Below are experts of layer 13 (counted from 0) of a mixture-of-experts language model. Rows are named router (the router's row for the expert), down (a neuron's output weights, with its number) and show model dimensions 0-191. Each number is 200 + 30 x the weight over its row's rms, rounded and kept within 0 to 999.
After each expert's rows: "raises" lists some tokens whose logits its average output raises strongly, later layers aside. This comes from a sample of Wikipedia text that the model never trained on.

# expert 93
router,232,222,133,217,210,155,217,204,202,200,184,187,214,205,195,240,204,250,124,215,201,231,179,254,180,231,242,170,198,197,202,199,179,165,188,157,203,247,205,164,156,119,213,212,166,216,149,243,205,220,181,203,204,193,229,210,214,177,172,257,228,186,219,224,228,189,227,247,212,224,140,193,203,160,147,236,194,135,209,246,233,221,192,195,183,188,226,242,179,213,257,202,226,211,199,172,237,238,220,175,247,179,220,206,161,220,202,209,234,174,179,163,242,199,254,214,200,199,167,200,172,252,114,213,135,256,227,212,175,200,196,213,234,225,216,183,160,252,241,166,207,194,187,155,172,192,167,185,232,219,188,222,218,201,174,204,225,245,187,194,245,176,188,201,228,177,163,238,207,135,215,175,220,191,206,144,226,203,186,197,207,235,171,161,129,193,195,211,179,204,182,200
down0,237,219,231,236,169,222,170,195,202,171,170,171,187,235,151,185,190,201,205,188,153,176,222,171,181,213,255,266,179,251,166,144,219,180,244,128,190,201,231,204,125,203,228,200,179,229,138,225,205,193,183,188,215,213,179,190,241,205,185,175,182,180,166,206,248,197,153,145,187,176,151,119,195,242,222,206,176,236,139,183,230,179,197,170,139,237,213,208,193,240,207,166,219,208,213,206,169,219,217,237,230,131,139,215,205,209,224,150,241,191,164,200,209,169,208,213,214,200,172,239,245,155,179,212,203,156,241,198,191,235,187,184,247,203,178,222,271,211,201,159,229,213,190,181,215,178,181,196,172,212,207,207,221,171,195,153,183,211,204,196,209,220,186,210,245,242,185,174,234,240,225,204,178,213,202,210,187,162,248,213,181,230,157,155,183,173,232,256,244,187,222,195
down1,163,221,201,212,259,222,209,175,186,201,153,184,183,137,169,200,151,212,151,160,176,188,213,209,227,240,203,156,204,174,162,207,185,238,221,183,196,212,199,176,210,214,203,213,255,151,226,252,234,214,243,221,193,196,199,220,185,224,199,227,236,190,197,183,252,227,198,217,204,226,242,166,197,143,136,205,191,210,166,177,223,183,226,239,208,214,187,198,184,189,293,224,190,233,176,171,207,227,256,259,202,203,192,204,227,218,239,179,203,187,245,252,204,195,168,200,175,179,215,212,232,199,158,155,252,161,241,230,168,165,200,213,174,126,208,148,226,181,215,231,162,216,218,247,190,232,187,241,154,161,247,261,189,247,198,152,243,212,260,203,254,248,213,249,159,185,250,244,206,183,179,189,230,185,182,190,225,191,226,203,173,207,199,156,195,173,193,200,203,218,214,190
down2,208,219,151,165,219,238,184,211,195,224,202,220,241,205,197,226,213,224,179,190,220,236,172,188,182,155,216,189,192,220,165,223,220,164,197,220,168,158,177,233,82,164,236,142,220,207,168,199,148,156,142,174,205,236,141,187,159,185,155,215,188,176,193,211,190,168,194,225,219,175,216,218,230,170,164,168,244,239,246,186,262,209,173,232,206,173,243,202,208,188,224,216,207,220,208,224,183,198,224,157,238,204,209,184,195,222,253,193,192,221,232,171,237,215,219,192,208,216,191,166,189,223,166,185,205,231,227,195,208,156,213,196,234,172,165,209,248,209,218,180,193,218,219,244,178,268,225,175,128,202,170,184,200,196,185,196,242,178,196,248,204,202,194,211,194,210,173,200,263,106,177,141,136,204,202,213,244,255,174,209,150,256,224,192,212,223,196,236,234,179,213,187
raises: ",", " in", " from", " on", " of"

# expert 32
router,184,258,199,228,213,158,242,237,234,186,207,217,232,185,224,228,254,233,173,165,207,188,200,200,226,257,151,150,227,163,259,195,253,220,210,218,189,178,222,194,262,178,243,201,197,193,201,212,204,199,211,177,235,191,171,214,167,183,207,162,169,156,235,189,254,211,182,181,154,183,201,186,183,202,175,206,221,229,189,182,196,195,187,229,222,223,220,229,222,174,222,210,190,238,179,233,229,266,230,232,222,172,194,174,197,241,190,169,187,230,258,200,164,150,159,243,187,222,150,257,216,240,202,174,246,168,176,190,213,146,171,178,189,207,192,148,194,227,148,214,177,208,208,143,178,183,256,180,185,213,219,198,156,238,189,202,189,177,263,162,189,225,161,194,160,126,181,157,182,250,206,166,234,159,186,158,185,163,196,235,242,230,219,152,157,184,230,190,209,160,175,189
down1,244,170,234,161,207,222,196,157,254,209,180,221,192,188,245,183,209,269,217,187,231,225,263,214,243,174,181,230,186,236,162,133,149,185,182,193,238,193,211,200,153,186,200,139,250,226,225,198,269,169,154,245,242,180,210,154,207,197,205,215,227,199,242,225,206,169,214,192,186,168,184,237,191,170,210,228,214,180,212,196,189,239,188,190,208,191,189,159,197,170,210,136,143,236,182,219,191,204,137,171,170,180,198,194,191,227,178,197,161,223,249,182,178,164,270,201,229,221,176,195,220,175,214,198,212,183,202,190,211,224,138,221,257,138,200,183,201,193,151,232,219,188,197,197,248,183,191,228,208,171,215,209,173,182,199,162,129,175,220,188,161,139,205,217,192,178,194,190,184,161,228,238,154,211,164,199,209,148,160,192,168,182,202,194,185,273,219,213,148,219,239,188
down2,205,165,190,236,199,203,252,212,195,182,219,143,246,229,181,166,210,189,140,216,222,198,192,189,214,196,204,185,172,193,177,231,159,206,225,210,214,157,210,156,148,185,253,214,198,186,159,206,232,128,209,158,218,149,172,239,212,217,190,269,225,207,252,246,174,219,213,190,244,231,172,228,215,139,199,257,174,222,197,194,196,235,244,238,200,146,233,213,181,188,272,244,243,206,237,207,231,180,188,217,165,246,198,216,179,237,137,191,211,232,140,201,214,209,217,176,226,290,240,188,211,206,210,190,206,207,210,194,267,233,217,223,234,221,241,210,205,200,204,233,217,186,183,200,208,195,219,188,188,192,178,237,193,179,182,147,217,206,184,196,202,215,224,183,260,170,185,197,186,218,212,210,205,170,165,200,256,228,156,168,221,180,205,181,200,231,268,281,199,148,186,180
down3,192,221,184,193,204,198,200,169,232,191,222,191,234,198,147,249,151,234,193,270,191,162,150,193,173,238,162,224,138,193,182,227,197,239,182,194,164,218,175,166,100,192,163,215,216,213,210,168,207,189,157,267,209,210,179,190,233,225,223,197,240,190,190,199,243,176,195,150,140,185,170,189,190,183,191,163,200,174,210,195,182,218,155,211,169,242,209,208,186,158,176,205,192,152,196,177,202,165,201,208,232,186,158,184,234,185,189,206,190,192,158,215,252,242,160,246,244,213,180,183,218,195,231,104,232,178,148,189,243,180,255,185,176,225,193,224,155,209,234,227,194,194,166,217,230,175,145,206,191,203,135,210,232,224,170,236,246,133,204,207,188,223,208,193,188,180,168,235,220,217,182,240,204,192,155,232,217,211,210,184,194,118,183,207,219,216,194,232,185,231,206,234
raises: "ip", "ode", "ested", "oll", "ailed", "ails"

# expert 143
router,258,179,203,214,192,167,221,215,187,205,200,218,247,174,233,256,224,246,116,192,257,231,175,188,137,224,252,214,188,228,196,219,170,166,198,185,189,222,227,193,186,154,285,210,213,246,194,214,205,203,213,206,204,211,195,165,185,170,181,206,256,195,209,251,251,145,180,241,214,249,177,140,222,183,170,206,260,190,203,191,202,245,191,170,171,180,189,200,131,213,259,231,218,210,175,177,236,247,186,204,248,199,203,204,192,221,208,255,220,189,220,176,195,157,261,175,227,200,202,215,220,202,118,165,161,225,204,207,185,182,196,255,206,226,205,185,204,228,225,195,208,174,237,176,160,265,197,161,190,150,226,205,258,171,180,210,208,200,192,193,262,141,239,187,199,209,212,175,229,171,173,185,149,223,233,186,222,214,199,188,213,190,199,162,199,229,220,231,178,221,186,187
down1,253,200,249,171,227,221,217,176,201,197,189,252,157,186,179,176,204,205,167,171,199,191,222,209,227,225,169,227,231,248,237,185,211,128,158,203,202,185,166,217,225,173,215,198,179,192,168,211,212,186,257,177,199,213,211,183,216,191,196,187,246,249,230,169,253,182,134,197,203,208,178,219,190,189,202,182,216,154,206,196,228,166,207,267,279,192,178,216,205,183,156,195,234,127,205,210,209,182,192,168,153,223,141,215,174,165,190,186,209,172,204,223,214,196,139,142,164,176,184,158,184,138,176,188,123,210,212,240,171,183,150,174,228,212,156,203,230,280,209,156,171,140,213,196,181,139,191,193,231,225,212,188,195,198,241,227,202,189,202,222,203,131,187,212,229,224,180,194,225,213,180,258,205,249,207,246,187,229,197,139,184,170,228,208,165,224,206,196,189,201,175,197
down2,222,182,213,204,237,236,207,151,149,220,191,173,212,212,181,204,204,211,240,235,230,224,226,237,188,184,196,179,216,226,203,219,205,239,187,197,239,202,221,172,72,263,233,224,188,202,245,232,244,173,182,229,256,157,159,211,251,196,180,218,155,182,184,230,190,195,170,213,187,213,186,166,191,178,164,172,176,151,215,133,182,158,155,293,212,196,214,223,161,162,216,195,202,200,245,202,198,231,213,198,170,218,233,193,173,220,169,145,222,196,161,189,165,251,149,189,178,166,207,124,177,194,223,215,169,225,215,203,184,171,247,225,212,228,162,222,252,205,200,196,207,199,211,166,194,189,171,197,206,207,201,175,100,156,219,210,193,202,170,213,168,201,235,263,187,186,158,186,185,179,169,168,206,199,190,237,167,190,188,186,183,217,193,184,170,185,235,175,234,229,203,213
down3,211,168,178,215,215,142,209,175,241,213,173,149,231,162,196,202,187,211,208,227,211,273,185,246,155,169,196,258,249,190,158,185,194,249,185,170,201,207,214,170,234,164,264,237,203,167,190,188,243,218,166,251,196,191,209,190,169,182,201,201,193,219,192,242,227,195,176,241,212,130,229,207,208,159,198,180,251,206,222,217,200,164,223,247,160,209,183,189,177,130,208,197,219,207,217,210,181,227,191,165,199,233,196,192,214,180,163,242,209,172,199,168,166,191,245,214,184,242,242,167,244,193,167,227,161,237,204,219,183,227,209,207,168,238,206,128,162,260,174,232,207,207,174,158,195,185,179,276,181,236,180,227,232,193,206,196,206,207,199,223,211,185,170,228,188,222,174,241,219,186,258,195,195,226,205,222,255,185,190,197,157,157,242,206,216,284,229,201,209,236,182,120
raises: " and", " (", " he", " they", ".", " she"

# expert 53
router,195,192,140,244,224,202,182,237,192,214,181,200,201,252,203,282,167,212,156,196,223,232,184,210,185,204,210,233,235,211,194,223,146,203,157,195,187,244,173,182,184,149,231,196,196,197,193,259,200,154,205,151,179,219,191,204,146,202,191,185,225,197,201,205,207,149,238,167,176,239,183,187,189,165,194,203,225,227,206,198,228,236,178,210,169,179,197,203,170,194,267,229,225,201,165,199,245,234,218,217,252,150,175,187,201,247,189,217,217,222,197,193,202,212,166,244,208,221,151,231,251,249,125,197,158,239,225,262,161,142,243,188,247,218,227,179,176,261,183,222,222,262,144,155,194,210,168,210,173,180,219,212,199,237,202,253,149,172,181,177,253,143,207,206,145,211,188,194,208,201,170,204,186,197,181,180,184,194,172,158,202,214,227,226,129,209,218,222,208,176,175,222
down4,173,197,181,252,244,178,212,167,166,224,196,206,167,189,186,208,197,196,232,196,171,155,149,241,207,236,210,232,164,181,226,162,161,161,230,192,163,181,255,175,162,208,186,173,231,231,149,205,182,218,167,188,181,174,256,175,198,237,177,156,211,220,164,227,213,169,217,197,193,214,201,152,197,199,213,219,155,205,207,154,175,213,187,241,189,236,283,219,200,200,140,160,190,200,240,220,206,237,200,231,178,200,210,211,215,218,114,139,222,186,215,239,196,203,201,247,222,238,189,240,140,205,185,203,204,184,270,208,152,189,210,210,260,232,165,263,146,179,199,189,189,183,220,198,188,188,172,194,211,232,271,229,223,208,223,188,194,201,203,188,232,234,191,197,195,175,136,196,173,189,236,135,188,220,220,128,206,184,242,221,222,194,205,260,209,185,232,186,199,264,197,178
down5,189,241,249,185,217,259,163,153,162,169,195,203,193,184,230,180,247,218,179,165,214,201,183,201,197,208,99,157,219,189,189,225,170,206,181,185,201,185,209,219,183,185,226,213,208,235,171,255,232,196,197,180,186,183,184,245,222,169,137,180,168,255,233,160,296,210,218,215,217,232,139,151,181,190,238,224,207,187,218,185,203,182,177,215,246,202,221,160,183,241,257,212,219,154,180,177,156,184,178,197,203,144,183,205,188,196,214,181,234,173,192,198,239,183,237,167,265,223,189,181,210,177,236,219,173,190,186,216,190,233,201,170,184,247,255,216,153,200,255,200,201,204,209,216,160,221,191,222,218,143,219,226,194,197,215,212,250,203,161,198,278,147,197,253,189,191,201,175,173,211,187,171,172,238,191,215,195,186,216,236,144,187,225,191,123,233,176,185,222,183,207,217
down6,128,219,227,196,172,190,181,199,214,201,126,179,210,189,143,154,179,167,210,209,182,204,224,211,154,154,232,221,181,183,199,222,244,158,215,235,181,201,180,231,230,234,171,244,203,229,191,175,210,113,148,199,214,201,164,219,202,204,178,154,164,198,200,221,142,201,189,195,218,209,201,176,214,230,226,221,201,215,229,257,238,149,167,221,187,217,158,245,177,200,186,207,219,207,239,174,181,189,189,184,271,165,165,221,178,156,227,189,202,172,205,230,182,203,215,228,246,224,173,213,217,188,195,176,177,224,202,165,201,194,230,191,205,227,181,183,256,223,165,192,198,174,203,155,240,225,153,206,222,197,232,196,218,213,208,221,182,199,256,214,276,237,219,249,236,167,191,175,194,193,281,175,241,231,239,190,161,196,202,254,276,230,181,173,205,263,181,210,193,267,229,175
raises: " of", ",", " in", ".", " on", " as"

# expert 12
router,256,249,172,226,156,193,245,228,243,158,230,168,252,169,184,178,231,214,156,177,207,147,267,221,204,216,203,233,194,221,214,183,228,192,197,207,216,134,221,165,203,223,241,216,212,218,210,183,218,259,200,183,166,249,223,238,231,211,254,222,255,227,236,198,234,198,185,225,201,249,234,202,248,202,204,185,172,244,180,175,218,200,214,246,205,203,211,226,212,168,167,214,260,232,194,227,193,241,200,162,200,194,188,188,144,234,238,160,188,206,200,163,249,196,241,192,192,207,268,214,176,182,181,187,220,218,163,208,204,217,181,235,161,221,134,168,224,251,208,218,160,210,176,190,217,162,257,206,197,190,164,170,189,133,191,157,209,186,198,212,222,215,188,216,182,199,147,184,161,229,141,198,187,142,187,191,220,171,190,221,241,180,253,148,233,205,220,197,251,224,218,168
down0,163,238,266,201,242,185,171,192,225,215,254,209,168,196,193,215,239,180,220,198,204,250,218,250,229,186,178,233,191,194,181,178,194,226,227,210,202,180,158,203,233,182,230,214,152,232,160,210,229,188,221,177,142,212,183,230,195,186,208,179,252,200,159,201,202,257,228,189,152,216,199,189,183,202,167,209,227,256,175,222,226,251,192,187,230,190,191,185,214,234,214,182,187,239,237,203,210,176,180,244,175,235,208,152,205,142,212,202,146,250,242,259,198,241,191,222,171,251,156,207,206,145,210,173,165,215,246,241,201,224,181,219,225,214,216,202,205,225,241,221,248,167,185,182,263,184,136,174,206,218,168,181,209,266,208,187,243,204,199,218,143,180,218,172,182,264,220,251,210,234,189,160,182,175,161,258,192,160,138,176,207,193,204,212,204,253,152,221,192,240,177,210
down1,166,161,190,213,239,284,192,184,235,202,191,174,211,218,164,164,181,195,189,166,163,141,187,212,194,213,237,181,190,213,178,176,215,198,155,188,197,153,226,238,205,196,206,189,220,219,159,186,213,197,195,210,130,192,166,167,245,226,228,236,208,250,204,268,174,226,284,178,140,156,152,202,181,202,181,212,247,165,185,204,202,172,216,180,227,204,220,179,190,201,215,161,211,253,138,238,219,226,204,189,162,193,229,244,196,198,223,185,228,216,182,179,220,203,194,207,254,227,186,269,221,200,233,214,193,207,225,193,212,175,245,199,204,170,175,188,196,163,191,228,154,235,189,237,163,173,199,156,170,228,194,181,144,153,158,174,183,206,111,203,216,243,213,221,238,201,199,200,209,190,235,162,215,184,244,186,170,214,157,256,186,165,235,222,225,174,240,205,176,248,266,188
down2,202,204,153,226,197,189,210,232,211,209,198,160,216,205,189,189,226,199,219,204,212,178,199,236,127,239,200,190,180,233,201,217,205,238,240,178,238,189,218,169,111,192,173,234,211,255,170,232,228,188,134,139,242,192,240,258,194,172,221,206,214,202,256,205,195,190,241,172,167,215,229,208,171,168,182,169,192,162,209,220,160,176,219,243,207,233,206,208,237,250,226,188,241,209,218,153,171,164,206,232,199,237,183,166,186,135,229,188,211,256,220,211,202,205,208,167,235,229,250,228,192,187,165,191,172,207,164,188,202,236,229,171,158,203,186,173,176,227,214,184,122,213,207,180,195,190,285,176,176,183,193,188,226,211,203,215,215,265,233,160,152,209,251,209,227,153,208,166,239,203,191,181,235,154,190,241,193,171,143,184,225,211,197,204,205,229,213,195,147,215,131,233
raises: "ct", "ivers", "acy", "iver", " term", "ict"

# expert 150
router,160,155,169,201,233,239,194,167,250,200,198,236,229,177,166,265,186,218,199,163,146,172,197,165,224,200,197,224,190,200,198,211,215,163,140,226,226,228,220,187,174,160,255,195,205,194,218,200,184,152,248,219,186,217,137,224,211,193,219,156,222,218,224,178,183,170,157,224,160,199,234,196,214,198,157,258,205,221,163,197,244,229,162,216,216,216,186,202,177,182,220,224,173,141,199,237,200,254,169,147,207,242,182,191,171,224,229,211,180,194,181,196,204,178,244,191,182,194,184,248,233,227,98,185,171,233,251,171,178,166,190,227,195,191,252,169,241,229,243,136,144,194,196,181,199,215,139,196,186,207,227,212,178,216,166,178,164,173,154,171,266,240,204,198,191,166,218,214,205,178,199,229,176,254,186,162,229,211,244,187,228,196,213,172,188,195,229,239,230,245,170,189
down1,228,218,231,214,222,195,208,245,184,242,194,204,250,191,189,224,191,212,201,189,223,247,175,191,242,209,169,163,206,200,135,214,179,192,235,216,179,163,269,231,220,176,177,176,233,153,177,200,202,221,159,165,252,169,226,200,192,200,210,156,226,137,234,257,177,172,169,148,229,171,171,181,196,192,215,259,188,205,178,189,242,208,174,189,197,176,227,177,147,200,210,210,172,198,175,161,200,123,208,211,211,182,241,197,255,213,178,190,224,238,221,185,253,141,189,181,197,179,254,182,247,211,196,184,199,217,209,192,194,191,137,230,171,198,210,208,143,195,193,211,245,178,213,223,254,239,165,223,238,131,178,258,192,227,171,166,158,223,209,174,226,236,224,244,220,228,271,202,198,162,194,166,215,157,187,214,204,231,220,176,224,263,221,199,202,168,201,245,140,181,199,180
down2,204,170,187,263,219,180,199,188,183,219,197,232,166,270,165,221,223,258,212,214,227,174,237,180,224,162,203,212,209,211,200,166,179,225,243,196,160,226,233,163,222,237,180,172,210,238,231,173,220,213,196,179,251,218,212,185,197,197,231,173,268,171,200,202,241,160,202,165,241,212,158,170,249,224,210,255,208,198,200,187,211,215,171,192,166,164,158,174,189,172,157,195,222,248,192,149,235,152,187,171,200,255,228,199,195,210,260,200,191,165,161,217,223,222,272,166,236,234,234,248,219,212,199,231,237,181,228,239,195,188,212,193,263,195,254,242,233,131,174,209,209,153,236,240,229,216,206,220,228,165,210,185,177,189,211,185,216,194,234,212,206,199,180,156,251,145,228,187,139,171,261,192,180,208,206,207,226,182,200,253,220,174,185,162,222,224,247,235,189,188,201,171
down3,233,192,147,204,204,208,187,212,159,172,225,195,198,172,162,148,260,225,226,221,215,174,210,226,232,182,148,217,226,195,225,150,195,213,226,146,184,184,151,213,231,203,140,203,240,268,206,243,226,224,174,207,165,214,201,139,205,180,177,178,174,177,194,261,214,203,161,220,251,166,214,284,215,230,231,178,230,237,198,194,198,129,191,237,228,201,224,163,240,215,135,232,175,151,243,181,184,201,199,222,137,185,236,160,208,237,207,177,163,229,208,223,200,127,218,215,183,131,238,225,207,229,161,228,234,170,207,194,183,178,271,186,154,192,200,180,214,191,176,190,255,164,141,184,183,233,196,171,215,231,208,171,204,228,223,170,199,201,227,172,198,243,231,215,206,219,184,249,226,206,223,232,181,203,190,164,173,195,198,238,163,193,209,218,211,181,187,178,186,178,197,212
raises: "ness", "age", "ment", "ation", "ages", "ure"

# expert 103
router,166,180,242,212,179,185,160,228,198,174,239,221,241,196,172,199,157,193,192,208,266,204,235,212,198,222,228,260,228,192,214,186,220,168,164,223,218,149,216,163,208,234,223,213,235,215,212,161,168,223,255,183,236,270,188,255,165,218,221,153,199,205,204,223,197,187,203,196,214,255,199,150,172,220,199,248,222,243,214,195,210,239,146,206,197,213,176,260,220,191,239,260,211,197,185,218,266,257,207,186,189,240,189,157,132,200,243,242,232,222,212,190,244,232,205,185,207,182,194,194,231,172,169,234,174,200,209,225,221,208,231,214,157,195,238,126,231,232,203,186,199,148,186,168,157,191,179,167,193,203,177,181,195,157,191,199,149,156,191,209,277,180,163,165,206,156,153,179,272,225,216,190,187,187,214,197,217,186,132,211,216,188,207,155,191,197,187,185,225,215,208,171
down1,226,200,196,195,204,189,167,184,248,208,224,213,198,211,244,181,196,164,182,238,223,206,200,222,163,216,211,193,232,223,167,197,223,228,200,246,138,212,193,209,252,265,246,206,183,173,214,145,162,225,197,221,210,200,140,240,174,177,228,154,179,209,131,187,206,209,208,204,261,186,232,262,172,216,237,204,210,233,183,229,209,183,154,212,214,192,230,214,174,161,187,208,260,186,194,220,232,210,191,223,215,145,211,208,233,207,199,241,204,215,191,172,204,169,196,161,214,233,157,177,164,223,188,152,186,198,189,235,232,231,151,224,140,188,229,213,230,180,231,194,158,189,260,197,225,207,184,230,206,204,182,232,193,260,241,139,213,152,258,206,159,189,171,170,151,147,151,162,213,204,268,183,137,174,133,203,189,211,264,220,251,221,202,204,217,194,191,217,197,184,165,191
down2,163,217,231,172,210,255,221,159,203,174,194,219,165,174,258,243,222,223,202,246,211,215,170,239,194,242,197,226,148,223,215,134,153,241,216,222,204,190,169,179,148,202,192,179,188,179,200,133,223,172,175,156,241,219,210,175,218,180,204,272,219,139,196,152,236,207,187,185,217,229,162,201,220,202,223,202,192,146,257,183,205,214,237,232,212,186,192,176,259,178,190,185,213,197,207,188,164,202,241,202,207,137,257,166,194,233,213,196,223,174,160,218,188,178,225,247,244,217,131,251,237,128,200,202,239,157,227,203,224,203,192,224,228,224,191,193,207,210,152,139,193,252,189,192,153,155,183,206,180,187,166,158,161,217,213,261,228,240,215,198,166,198,200,207,203,187,160,160,198,226,231,222,233,205,201,208,174,207,191,184,176,195,192,144,160,187,163,228,197,185,181,239
down3,197,212,185,213,206,165,215,129,256,132,251,232,193,212,198,213,207,122,207,250,178,223,193,214,241,230,166,185,189,181,233,196,222,186,176,192,200,225,213,207,122,160,213,203,197,199,209,196,179,200,169,188,194,178,220,241,177,208,185,204,200,185,210,211,229,227,158,242,210,181,187,213,163,160,244,227,173,215,188,207,187,189,231,171,257,190,278,210,167,198,194,196,187,187,237,218,156,185,128,185,200,183,213,208,204,176,181,239,241,158,202,119,212,254,188,212,200,209,235,242,172,165,158,159,173,179,188,198,212,161,196,211,268,228,207,226,213,251,214,181,217,228,220,198,213,217,218,175,179,187,216,207,174,147,167,160,227,190,175,247,197,125,145,227,162,221,198,174,197,248,240,218,164,186,189,172,181,172,168,233,204,237,196,203,159,218,150,188,280,236,205,165
raises: "ing", ".", "ers", ",", " from", "-"

# expert 122
router,229,241,227,203,205,206,184,213,213,235,216,197,214,179,136,268,212,185,146,187,245,179,234,217,200,194,223,226,205,221,232,233,167,123,180,234,195,238,233,173,198,168,185,164,206,224,229,215,203,208,244,167,149,176,180,233,202,171,189,156,216,221,205,202,171,196,194,248,173,235,188,169,189,215,172,249,182,227,198,193,160,238,224,189,207,207,168,208,244,173,220,260,206,198,211,201,224,246,221,205,157,237,203,210,173,199,207,196,193,202,200,142,245,168,215,285,147,193,180,185,201,201,139,194,228,178,173,196,163,142,182,229,211,238,208,149,234,221,154,168,183,172,256,158,165,200,142,163,216,143,175,188,218,159,139,200,188,172,176,217,268,166,221,161,228,173,188,166,187,223,195,203,197,258,210,119,234,195,169,188,230,228,211,210,184,192,173,220,188,211,190,199
down1,231,202,232,244,158,232,191,211,172,203,249,245,198,207,236,198,206,183,205,172,188,205,199,162,179,191,190,167,207,208,234,159,185,197,195,207,202,218,275,201,90,204,232,231,252,180,139,252,197,155,167,193,243,210,200,215,180,169,205,200,162,178,179,188,156,157,209,220,177,204,218,198,227,147,177,214,225,199,186,199,211,131,195,208,251,205,167,197,198,235,235,198,220,202,198,253,159,182,205,271,221,190,173,226,202,257,238,195,240,184,200,220,156,170,184,253,174,189,205,189,180,148,169,246,176,217,253,204,172,142,217,155,167,235,214,212,186,201,145,250,245,160,176,233,243,268,195,226,223,240,223,168,231,195,170,253,147,188,164,209,205,161,176,204,215,175,180,175,207,229,179,202,187,168,221,201,190,190,180,191,228,189,232,200,186,208,246,222,218,158,200,225
down2,163,173,252,222,208,215,164,220,176,164,189,195,156,211,230,180,243,155,126,234,174,170,152,210,148,242,219,143,185,221,179,218,152,205,207,178,201,197,200,227,191,185,198,274,196,219,226,172,171,163,179,208,236,189,190,192,213,215,265,187,164,202,159,126,196,186,230,209,204,170,227,247,231,230,199,168,209,209,242,194,177,232,205,204,202,189,186,156,200,238,208,215,231,202,194,235,190,143,187,131,211,174,164,196,216,208,184,229,175,190,150,181,194,171,198,229,151,222,205,259,197,225,200,197,164,253,242,253,227,233,235,163,218,206,202,170,189,228,219,193,190,203,225,172,218,160,260,228,213,175,145,182,180,192,143,204,212,207,229,138,180,163,151,221,147,209,211,241,273,178,195,226,178,231,148,198,209,203,217,214,170,203,195,162,223,198,223,251,170,189,228,224
down3,202,175,170,220,239,164,173,201,214,170,189,167,205,173,186,191,159,181,201,194,216,182,187,204,200,230,183,185,164,186,229,194,209,231,155,282,244,248,211,171,185,201,162,209,230,242,251,201,213,168,220,201,216,234,213,202,194,198,192,224,230,214,246,194,225,218,227,187,190,236,243,222,208,249,172,279,158,237,209,200,148,144,251,165,219,189,198,225,258,250,199,213,234,237,188,213,211,126,222,183,140,193,227,200,167,226,242,166,210,226,205,177,198,194,147,210,184,157,182,254,163,159,158,211,179,174,203,220,202,180,201,154,232,125,202,219,170,238,150,225,198,192,197,190,206,156,249,181,206,192,156,191,177,213,222,230,200,248,217,150,200,176,159,216,207,219,153,197,238,221,193,210,240,175,170,200,191,210,185,211,196,113,177,231,227,247,152,184,258,207,191,223
raises: "ord", ".", " by", " as", " in"

# expert 120
router,269,182,235,202,250,174,260,195,148,139,234,181,222,209,192,248,232,207,226,210,145,176,202,208,211,248,184,192,179,179,197,176,203,157,207,173,157,182,222,177,170,191,247,201,175,244,172,181,172,215,165,186,168,212,162,227,203,235,195,225,188,139,178,199,221,233,247,203,221,221,193,141,203,223,247,230,181,173,166,227,217,208,256,174,204,201,196,217,186,131,140,212,210,198,176,214,213,241,193,209,223,254,199,219,224,210,192,215,192,207,202,166,174,186,196,152,205,180,220,198,219,229,184,145,230,151,215,177,212,196,165,216,149,225,202,142,199,184,166,207,231,222,204,185,231,187,260,250,233,153,188,213,196,148,248,130,236,194,133,214,165,223,182,220,200,231,215,205,203,188,160,187,165,244,170,197,267,236,168,216,149,167,215,212,248,208,207,196,162,234,164,194
down0,212,201,213,150,155,189,232,163,185,200,230,142,206,257,241,230,200,221,212,174,120,170,153,198,201,251,235,231,213,256,181,201,199,222,193,195,189,178,211,177,196,173,261,195,185,208,208,180,234,183,164,242,155,175,175,202,255,186,194,204,189,199,155,158,214,178,205,248,229,232,212,190,189,230,196,177,183,178,204,207,187,219,238,268,214,237,155,152,248,184,235,189,175,219,161,215,241,123,155,177,223,224,225,185,210,175,132,164,227,203,195,212,201,193,114,209,230,220,202,203,181,183,168,178,210,194,213,211,172,209,171,223,228,189,187,188,178,178,250,201,231,225,172,165,185,142,199,207,161,204,169,189,208,207,263,217,234,209,228,234,153,187,183,164,209,261,238,173,180,177,173,232,206,216,267,193,201,230,238,166,218,232,194,220,204,197,244,224,196,250,138,204
down1,203,172,194,197,233,179,165,232,243,188,145,167,173,152,248,187,164,186,250,165,218,248,210,198,166,193,213,169,206,179,191,195,226,207,203,242,212,171,220,218,201,231,192,194,247,236,184,267,215,184,223,246,189,193,176,201,195,195,216,190,244,246,160,204,219,180,167,239,229,188,203,177,119,160,188,212,237,226,245,218,144,232,161,149,178,194,233,165,165,202,227,267,216,210,239,207,215,212,251,164,183,205,207,239,222,220,174,252,191,178,224,171,234,149,156,202,222,242,228,136,226,180,240,207,238,209,165,151,202,209,229,204,273,156,260,235,194,245,164,245,154,221,189,207,181,221,201,174,243,207,211,205,210,203,181,200,257,165,206,199,188,211,217,188,197,193,236,226,218,197,200,146,199,188,158,242,172,194,180,218,196,214,219,208,200,190,179,220,252,134,214,243
down2,190,247,237,183,197,182,197,230,223,211,146,266,168,169,268,219,205,201,215,202,211,243,202,183,266,127,212,158,168,259,219,178,181,230,211,254,192,221,190,176,200,283,203,160,265,217,151,176,157,158,227,210,231,221,180,193,221,225,232,237,233,191,216,225,186,159,209,211,209,179,183,189,166,236,185,127,171,164,263,203,201,251,197,201,236,223,223,204,178,164,190,199,170,231,198,157,163,167,242,222,202,187,200,210,218,219,122,183,144,201,205,186,158,212,219,210,172,199,248,210,182,157,223,198,195,162,171,201,205,189,209,181,190,157,204,159,219,189,256,181,225,182,200,169,182,201,163,212,177,176,165,173,166,217,180,249,180,181,152,185,225,218,185,235,210,183,193,223,145,214,201,177,224,184,183,174,172,187,248,219,252,213,155,224,213,170,206,251,204,200,230,234
raises: "0", "th", "8", " years", "1", "9"